From a checkpoint of a small mixture-of-experts model trained on Wikipedia: vocabulary 4096, 64 clamped SwiGLU neurons an expert.
Below are experts of layer 4 (counted from 0) of a mixture-of-experts language model. Rows are named router (the router's row for the expert), gate (a neuron's input weights, with its number), up (a neuron's input weights, with its number) and show model dimensions 0-111. Each number is 200 + 20 x the weight over its row's rms, rounded and kept within 0 to 999.
Before each expert's rows: a language model's description of what the expert responds to. This comes from a sample of Wikipedia text that the model never trained on.

# expert 41
Spaces before percentages or vote counts in election tables, and word onsets like Pr, Gr, Pl, ch, op inside words (Pr-aslin, st-op).
router,207,171,178,184,201,217,194,197,201,217,198,182,183,195,220,183,221,198,205,212,181,177,194,190,220,198,189,231,202,171,153,183,202,149,190,179,222,182,181,259,208,194,266,188,200,261,201,188,196,202,204,212,205,221,243,201,207,191,179,192,200,207,201,220,217,168,182,216,196,130,208,192,190,198,157,212,212,225,225,199,205,209,158,169,221,214,223,205,220,212,232,204,203,204,193,212,194,205,207,192,216,197,200,201,192,212,201,209,203,204,172,201
gate1,210,218,181,225,191,197,187,217,201,179,191,178,189,219,208,200,190,188,211,209,213,215,193,205,192,223,196,204,219,146,180,184,205,194,189,191,239,193,203,219,204,207,242,217,210,181,214,203,194,192,197,224,193,190,199,196,186,210,180,201,188,208,163,209,191,168,222,175,214,193,185,197,188,214,217,206,208,214,211,171,175,233,229,196,175,221,172,266,220,194,197,218,224,213,157,234,202,224,185,215,221,211,225,196,214,200,190,180,224,210,192,221
up1,219,206,173,198,166,226,223,208,191,188,222,211,214,224,231,159,209,170,203,183,214,168,171,158,236,214,193,211,203,232,200,225,253,179,200,195,217,216,155,208,174,208,194,170,184,194,197,199,197,230,186,192,200,178,224,199,183,202,211,184,176,200,195,197,232,199,188,222,218,213,201,184,199,193,226,152,186,193,237,196,227,190,235,203,214,185,180,157,182,212,194,196,171,191,221,215,182,196,215,215,175,213,220,221,221,217,218,186,181,204,192,226

# expert 36
Purpose to after nouns, like mission to command, modals would, can, will, and dashes in date ranges and cast lists.
router,223,203,191,187,191,206,187,207,209,183,199,199,186,208,204,183,151,183,198,216,244,210,163,192,213,195,192,170,193,176,173,213,218,193,188,183,167,196,182,241,189,189,217,207,181,214,185,207,159,172,203,221,257,209,211,210,217,195,188,191,202,206,238,235,206,200,193,188,192,186,205,209,205,190,193,203,205,188,220,194,196,194,216,184,233,188,195,199,235,194,212,176,196,196,205,218,224,205,204,214,181,202,203,191,200,179,239,196,208,288,200,171
gate0,174,168,232,185,225,207,206,209,211,201,200,176,202,224,198,202,181,190,210,146,202,185,228,233,182,172,216,194,173,228,211,226,196,202,252,213,222,214,212,236,177,200,225,230,185,172,168,201,206,192,213,221,189,220,211,196,213,194,196,194,214,186,214,190,224,207,181,200,219,229,191,184,233,193,207,250,246,214,197,211,227,210,204,219,212,174,176,233,207,196,203,179,194,215,235,200,185,171,182,182,192,191,196,209,177,198,226,231,236,219,179,163
up0,205,186,212,211,229,215,200,164,200,163,250,198,172,203,221,187,182,215,212,224,202,226,175,179,194,187,182,214,179,197,187,253,163,185,187,191,229,196,170,198,210,185,215,239,212,199,185,189,216,170,198,204,186,258,214,181,197,205,203,192,161,159,221,205,198,214,224,194,180,167,208,196,207,194,190,185,192,202,170,224,204,200,206,197,194,181,186,198,196,241,195,231,205,195,230,179,186,211,233,180,203,216,197,198,216,186,179,187,198,211,175,200

# expert 44
Periods, commas, closing parentheses and quotes ending clauses, and blank spaces before numbers in sports statistics tables.
router,196,170,157,207,236,211,168,186,204,183,235,178,217,199,191,198,133,188,192,199,210,182,200,194,201,211,184,152,216,189,206,185,213,209,173,195,165,201,174,215,228,203,180,214,171,232,204,216,185,209,204,200,208,187,218,182,230,205,191,177,180,212,205,220,176,206,191,282,217,207,219,221,190,209,234,193,208,227,217,215,203,213,229,220,163,209,143,200,204,198,188,195,214,195,244,241,204,188,214,211,168,198,217,200,193,196,175,193,188,167,167,201
gate0,197,183,208,188,222,197,203,181,164,208,220,173,205,191,187,182,179,181,235,170,180,214,217,200,192,160,211,173,182,249,194,207,216,190,195,246,225,187,253,198,185,198,203,192,232,201,189,193,192,204,209,204,179,198,198,183,203,174,198,191,231,231,200,176,144,172,213,200,204,188,204,190,203,188,199,193,216,223,172,201,225,204,194,214,224,229,170,202,232,192,195,197,185,191,193,159,200,191,183,205,210,179,178,194,180,213,192,194,205,231,214,228
up0,203,189,196,180,251,232,219,220,192,202,210,188,184,205,213,196,189,213,192,213,204,193,220,196,192,167,191,245,193,221,191,217,189,202,181,174,199,180,180,210,230,189,150,226,150,221,185,200,238,234,218,163,184,228,209,221,237,230,191,219,162,190,218,204,206,232,172,197,196,176,175,178,233,170,204,199,200,199,203,205,181,213,189,197,185,215,224,187,205,218,226,193,185,212,204,215,204,218,241,170,231,208,221,193,214,192,196,199,226,208,222,189

# expert 62
Plural and inflectional endings such as -es, -ies, -ings, -ments, and spaces before years or numbers in tables.
router,207,204,208,181,225,218,194,197,201,221,211,231,189,205,215,189,221,181,217,204,214,202,163,170,212,206,200,187,210,173,237,231,205,186,202,180,199,186,201,245,218,181,185,198,196,249,187,172,198,218,186,213,206,210,204,213,214,191,205,214,198,199,199,174,198,198,211,222,196,203,194,202,198,216,206,182,184,208,171,198,219,203,218,212,187,168,201,204,155,195,181,220,192,179,198,192,184,212,208,217,199,200,216,173,178,178,217,231,185,212,197,203
gate1,183,216,208,196,216,231,203,199,191,204,215,193,192,189,200,216,197,197,201,204,188,198,196,218,200,188,196,182,194,172,181,219,217,166,195,221,212,219,191,175,180,229,249,209,219,202,199,197,228,198,168,198,251,195,202,201,223,217,190,221,191,230,183,208,182,208,216,186,217,165,166,171,189,202,217,196,194,205,217,174,181,213,231,204,199,175,155,208,206,169,196,207,250,193,200,237,213,200,210,224,232,168,210,194,178,167,155,201,212,189,207,221
up1,211,175,178,172,187,198,203,203,203,208,216,210,213,236,237,203,210,208,194,201,225,202,207,137,210,207,201,224,199,236,186,222,207,176,212,175,191,209,198,227,177,216,206,216,213,205,191,196,190,185,198,191,168,169,218,184,218,211,201,178,192,227,178,211,227,194,204,240,198,227,221,186,223,217,205,191,198,171,166,211,234,194,214,199,161,226,198,174,188,203,185,212,193,201,198,168,205,172,220,220,194,205,238,224,241,201,190,170,218,228,174,199